python train.py --init_std_router=0.00701 --vocab_size=8192 --norm_place="peri" --norm_eps=1e-05 --attn_scale=0.125 --extras=["capped logits"] --init_std_qkv=0.0358 --decay_fraction=0.478 --seq_len=384
Below are experts of layer 2 (counted from 0) of a mixture-of-experts language model. Rows are named router (the router's row for the expert), gate (a neuron's input weights, with its number), up (a neuron's input weights, with its number) and show model dimensions 32-63. Each number is 128 + 32 x the weight over its row's rms, rounded and kept within 0 to 255.
Before each expert's rows: "mostly gets" lists some tokens that are sent to it at least half of the time. This comes from a sample of Wikipedia text that the model never trained on.

# expert 9
mostly gets: " in", "in", "9", " on", " In", " at"
router [121 128 153 154 149  54  99  87 137 139 114 118 177 127  88 149 155  78  88 128 132 136 151 139 168 217 144 142 136 120 122 158]
gate0 [108 108  93 130 161 180 139 172 159 100 157  73  89 170  41 140 107 163 117 105 100  85  91 162 137 167 109 116 137  78  81 201]
up0 [150 173 129 118 152 162 149 115 118 136 151  67 130 149 122 168 141 189 143  94 107  77 139 172 126 147 118 147  92 125  91 123]
gate1 [ 86  86  58 127 125  86 117 142 121 104 108 131  96  79 136 167 158  90  99 178 130 162 135  84 120 155 131 147 125  81 142  75]
up1 [ 97 114 127  74  91 159 131 115 148 181 102  95 105 140 122  96  99 105 140 111 107 101 132 126 159 130 206 131 115 141 121 115]
gate2 [127 147 153 169 114 170 142 169 152 107 139 139 128  80  88 179 191 153 105 122  66 101 140 148 142 145 132 111 103 141  67 156]
up2 [142 112 116 156 135 125 108 133 137 129  10 122  95 119 104  93 125 146 107 127 147 133 147  92  84 152 163 112 125 132 162 116]
gate3 [100 136 138 100 140 140 162 112 150 107 154  88  77 117 125  77 141 126  93  70 172 130 114  85  94 157 147 185 139 121 132 180]
up3 [146  56 190  98 119 166 204 119 140 164 157 112 147 173 119 147 144 134 208 157 125 132 110  88 182 135 129 137  93 136  89 120]
gate4 [136 113 137 103 105  89 165 113  84 147 185 130 165 139 119 109 187 114 110 151 152 173 136 111 146 158 179 139 135 151 156 155]
up4 [157 180  95 101 133 114 140 177  45 174 109 110  97 124 137 145 128 104  60 174  77  92  94 130 124 164 121 105  49 131 117 156]
gate5 [183  91 142 115  76 127 132 153  89  96 128 203 129  91  93 130  89 118  78 159 166 108 190 114 129 210 106 182 126 132  53 116]
up5 [121 133 137 105 170 108 115 115 184 187 103  87 116  89 124 156  66 143 171 122  77 121 116  81 155 149 120 144 108 136 162 163]
gate6 [186  90 159 144 172 164 151 181 133 171 101 131  91 138  77 179 135 158 147  81  87 138 126 129 196  95 172 117  97 137  93 123]
up6 [159 110 109 133  70 132 154 163 162 113 124 153 101 114 159 109  92 114 162 133 163 117  86 112 124 110 114 152  96 193 116 154]
gate7 [165 102 146 120 104  59 141  92 160  93 123 135 136  95 134  98 114 167 128 121 150  89 152 105 163 134 175 138 191 207 157 122]
up7 [ 77 106  61 166 168  92 105 176  88 147 140 118 112 130 123 107 162 138 113 122 114  93 139 144  96 103 118 169 120 112 119  91]
gate8 [165 154 113 128 144 163 126 146 116 106  68 162  39  96  97 162  98 132  82 131 153 190 118 101 155 138  82 132 164 111 131 156]
up8 [ 79  86 107 137 123 180 103 135 115  95 102  73 163 157 168 114 141 137 172 162 153  75 139 174 120 127  96 184 121 141 163  92]
gate9 [113  78  86  69 136  94 182 125 129 134 158 117 189 145 129 145 152  94 109 105 138 144 137 126 137 109 103 125 142 125  64 139]
up9 [130 131  72 133 167 108 128 146 119 148 120  98 130 138 120  96 121  76 156 157 132 176  79 124  95 112 121 150 141 116 120 159]
gate10 [126  95 137 145  84 103 171 166  98 147 146 155 176 124 126 185 125  72 167 136 144 138 136 137  94 129 152 156  64 163  50  92]
up10 [135 130 151 121 122 123 137 134  88 172 112 117 126 136 136 149 206 130  86 151 153 107 158 116 122 144 166 110 154 141 137 165]
gate11 [ 83 110 134  68  87 135 138 145 130  95 127 110 178 156 142  89 129 105 144 158 103 157  50 154 214 151  69  73 115  82 176 189]
up11 [175 139 115  78 172 172 178 100 125 142  97 177 104  98 102 167 149 192 155 127 118 145 164  85 145 140 191 149 168 137  98 147]
gate12 [ 91 160  98 117 127  95 121 142 165  81  92 103 152 157 146 161 147 111 103  93 207 193 107 128 167 145 138  74 126 124 187 133]
up12 [151 170 117  82  48 151 154  86 175 145 181 137 132 170  89 149 158 129 108 147 156 126 156 160 109 112 159 111 100 143 116 112]
gate13 [138 130 149 107 135 163 123  88 119  74 133 141 173 128  93 132 102 103 198  74 144  74 129 156 184 134 128 156 194 152 154  69]
up13 [112 123 107 179 108 132 135 130 123 150 124 166 101 151 108 119 182 116 144 177  82 195 144 117  89  78 121 165 127 138 138 111]
gate14 [140 163 142 163 162 139 129 123 191 174 120 102 161 121  94  75 146 107  93 115 126 147 143 141  65  35 152 137 118 151 151 169]
up14 [153  71 141 134  98 105  91 192 132  63 179 154 130 143  79 123 155 131 149 127 101 142 174  38 142  93 102 136 117 140 188 172]

# expert 8
mostly gets: " and", " of", " a", " to", " is", " by"
router [ 94 125 160 184 100  81 120 180 112 124 146 165 151 110 117 122 160  97  99 119 138  79 164 166 147 228 130 143 185  96 168 162]
gate0 [ 89 137 123 134 138 140 165  95 118  69 108 177 125 129 148  99 150 120  63 125  97 101 119 108  86 120  87 132 107 135 162 126]
up0 [117  66  80  87 153  73  85  99 155  84 168  99 120 132 149 162 134  93 126 163 101 109 143 133 219 130 106 100 174 120 123  89]
gate1 [183  64 160 171 137 187 102 102 174 138 168 113  84 102  95  97 102  83 111 176 128 134 132 129 133 194 109 155 124 147  96 144]
up1 [160 166 157 139 153 116 143 114 132 161 127 145  83 163 135 113 126 171 149  81 151 137 106 127 142 160 162 149 129 134  62 200]
gate2 [150 107  90 129 166 159 169  89 173 109 147 118 103 104 155  86 108 134  93 107 138 106 128  93 155 144 178 121 147 130 134 126]
up2 [146 145 150 153 163 181 154  78 105 136  28  85 179 108 106  82 101 167  78 114 132 103 111 145  62 162 121 136 132 218 168 151]
gate3 [105 144 185 173 103 118 148 137 176 184 184 113 124  97 121 109 129 101  72 138 166 135 141 140  39 143 155 103  95 158 143 121]
up3 [155  99 150 134 106  83 162  17 123 108 104 119 113 149 132 144 108 153 147 135 178 163 126 103 115 133 159 154 154 146  78 100]
gate4 [191 170 134 156  83 178 177  92 136 149  74 180 158 142  98 154 142 199 103 163 203  87  97 111 114 115  97 162  98 164 110 176]
up4 [170 117 134 108  91 190 156 108  96 104 108 113 113 197 111 179  93 125 145 164 128  93 164 145 160 132 146  68  89 151 188 152]
gate5 [ 92 104 114 101 100 132 113 103 161 116 107 148 166 155 143  87 127 139 116  94 139 131 127 135  73 135 108 150 194 144  97 140]
up5 [133 188 117 140 103  87  97 116 118 150 107  81  61 152 135 122  85 133  97  81 159 173 140 137 106 171 126  78 153  63 124 130]
gate6 [ 66 125 136 139  96 105 176 129 141 101 151 104 110 117 123 135 130 170 169 113 139  79 159 164 120 136 116 172 155  93 147  60]
up6 [170 113 116 136  94 103 140 124 103 134  94 102 199 133 114 156 107 141 126  78 137 109 128 122 134 104  64 123 119 163  87  72]
gate7 [139  93 128  85 127 103 118 175 103 114 122 177 119 109 164 159  98 123 114 118 115 140  95 183 175 145 118  87 151  64 145  88]
up7 [144 125  69 109  60  95 168  84 167 107  90 144 107  93 130 132 105 195 138 101 155 158 112  84 132 120 129 138 116 123 100 147]
gate8 [ 97 185 119 140  74 135  64 122 191 176 111 143 104  93 146 121  79  99 175 186 172 101 168 139 168 133 127 108 161 148 123 165]
up8 [ 86 132 131 127  92 156 122 107  98 120 118 106 114 163 141 171  74 147 109 131 126 108 139 120 115 133  94 189 130 172 130 130]
gate9 [159  98 188 167  86 124 150 146 103 106 135 133 130 116 116 120 150 113 164 139 125 142 139 129  96 146  89 123 113 126 164 132]
up9 [139 101 101 156 155 112 145 115 152 134 104 125 109 158  83 181 171 143  93 110  72 154  84  89  97  89 125 162 160 103 188 157]
gate10 [ 89 140 135 157 133 123 124 118 196 127 127 145 190  63  89 117 110 143 166 102 152 162  74 176 161 149 129 105 132 173 127 164]
up10 [ 98 124 166 146 162 100  80 185 103 122  78 135 107 117 123  94  74 129 139 177  91 109 172  74 185 137 152  48  63 124 126 126]
gate11 [123 160 179 121 118 118 113 126 166  89 107 124 131  80 108 139 144  71 145 142 109 146 110  93 153 228 177 127 145 120 150 189]
up11 [111 157 136 101  98 145 158 124 155 149  77 119 115 127 128 135 152 143 135 178  98 144 130 154 137 134  88  75 133 143 184  90]
gate12 [120  85  94  82 173 130 159 193 135  99  41  91  77 112 110 126 128 155 106 138 117 172 121  73 111 180 163 104  96 119  88 106]
up12 [145 137  50 109 168  98  81 137 128 140 177 161 120 126 148 179 152 139 104 133 138 144 139 152 109 130 147 157  79 149  87 149]
gate13 [121 140 191 155 127 111 203 149  72 140  93 156 113 119 104 115 126 129 151 120 166 129 102 119 148 178 117 177 181 148 111 136]
up13 [ 93 169 121  54 121 140 171 102 157 146  93 103 131  88 118 152 122 115  85 164  95 156 105 119 150 123 124  93 111 127 149  82]
gate14 [171 171 138 161  96 127  80 136  96 147 182 136 188 122 175 101 170 150  78 155  94 119 110  90 136 156 116 125 136  72 119  97]
up14 [ 83 108 158 162  88  97 148 142 153 149  86  62 122 189 163  61  83 170 163 151 165 149  79  74 191 139 131  98  98 122 114 165]

# expert 5
mostly gets: " the", " a", " The", " his", "The", " an"
router [103 154 120 171  61 108 140 149 179 125 106 147 141  67 127 100 118  86 114 112 183 142 144 110 177 174 138 122 150 155 110  68]
gate0 [121 136 163  69 177 135 128 164 167 143 166  89 174  97 150  79 128 100  92 139 109 153  96 118 106 171 183 114 108  38 109  97]
up0 [ 85 109 115 130 155 161  33 113 113 118 171 134 103 118  63 166 150 179 125 148 148  72 116 155 156  68 180  87 171 143 188 145]
gate1 [102 145 170  71  89 160 157 141 180 134 155  77 120 143 165 112 182 143 128 145 106 142 106 135 132 175 140 126 119 128 118 117]
up1 [ 79 137 149 220 137 140 125  73  77 159 110 126  84 125 116 188 124 116 194 144 132 124 135 112 128 117 187 166  70  72 176  98]
gate2 [122 135 164 131  85 164 127 139 147  97 127  89 148 156 114 170  94 147 147 138  97 187 102 115 157  96 127  86 144 156 104 100]
up2 [202 144 137  83 124 150  95 108 177 123  96 163 131 199  75 101 167 161 156  92 146 107 126 163 160 102 106 146 164  97  64  76]
gate3 [138  88 177 149 110 178 138 177 143 124  98 161 149 145  68 187 154  90  86 102 121 148  99 127 117  79 133 132 115 140  92 100]
up3 [143 165 143 140 111 122 127 164 169 171 135 157 161 131 103 192  97 128 148 140 160 150  95 195 104 125 110 137 167 138 172 134]
gate4 [142 178 121 160 155 141 128  78 153 129 117 134 126 153 165 119  91 164 119 172 169 176 109 144 181 145 124 111 112 147 150 227]
up4 [116 208 108 163 130 134 146 100 159 145 160 154 122  81 134 126 129 124 142  98 102 162 138 181 139 139 145 112 149 132 121  95]
gate5 [148 180 133 195 138 163 115 138 179 150 158 117 139 167 173 117  74 143 176 117  92 179  88 141 149  83 124 132  87 167 172 165]
up5 [102 129 152 145 132  59 130 110 205  86 139  90 140 120 160 143 111 150 152 145 144 146  92 188 174 158 125 131  60 127 102 109]
gate6 [143 137 114  93 101  91 150 145 127  31  70 162  81 121 122 194 164 108  82 155 141 130 152  95 137 161 171  82 145  85 159  75]
up6 [173 149 179 145 143 112 110 161 195 163 117  83 130 116 118 170 130 129 160 120 117 123 104  99 150 117 128 169  82 155 141 161]
gate7 [ 94 114 142 156  60  97  91  79 168 121  73 149 102 117 129 117 145 128 133 108  70  54 131 142 255  88 106 164 116 127 114 133]
up7 [142 107 159 113 155 142 144 113 120 120 151 151 110 112 163 153  83 157 149 122 111  89 112 134 144  74 114 134 117 150 183 153]
gate8 [114 155 135 143 101 126 118 124 102 153 122  81  88 119 142 138 111 155 153 111 109  82 160 166 113 144 191 132 143 126 148 127]
up8 [155 116 111 165 112 154 126 157  73 187 140 144 140  64  59 101 156  97 167 129 105 158 140 154 114 108 160 148 191 136 131 124]
gate9 [111  93 141 126  93 114 146 123 146 115 150 179 120 144 167 154 120 128 111 196 151 118 167 118 168  99 122 179  75 149 149  84]
up9 [166 124 108  80 117 121 184 146 127  89 120 146 137 125 155 111 143 142  99 136 155 128 131  80 170 124 130  77 142 152 131  51]
gate10 [173 199  90 120 121 108  93 144 116 127 112 118  91 177 128  55 130 164 144 107 155 112 185  84 131 152 145 151 168  81 131  86]
up10 [ 75 141 115  89  53 165 106 125 126 145 132 143 176  87 166 132 121 134 112 110 188  78 126 159 127 125 164 176 127 144 134 119]
gate11 [ 72 134 103 162 162 123 126 133 148  88 164 121 157  87 124 136  49 121  96 117 139 166 158 121 179 159 126 109 123  91  61  48]
up11 [113 135  92 113 151  97 108 154 153 194 101 137 107 102 146 176 116 129  85  98 139 164 181 160  85 192 110  92 114 168 156 139]
gate12 [172 110 126 101  83 126 145 132  57 172 102 132 163 139 154 122  87 159 188 107 145 120 182 180 114 177 131  94 130 143 128 113]
up12 [131 136  96  87 150 128 142  71  80 156 189 154 166 143 106 130  87 187 178 120 109 117 109 142 105 135  68 120 123  90  75 156]
gate13 [144 188 157 131 154 133 190  77 107 111 138  95 119  61 202 129  98 102 131 152 116 151  59 168 166 149 165 147 121 100 163 146]
up13 [155 139 148 114 135 111 178 138 107 153 136 167 184 163 125 181 108 154 129 134 102 102 147 111 119 116 110 144 140 101  93 144]
gate14 [151 134 113 107 101 159 102 145 148 112 168 139  79 130 147 142 117 109 107 107 123 141 130 140 189  62 125 181 122 132 134  77]
up14 [108 113 107 138  98 155 106 114  90 110 172 100 173 154 127 130 122  91 128  90  93 111 167 139  72 148 124  88  93 145 152 142]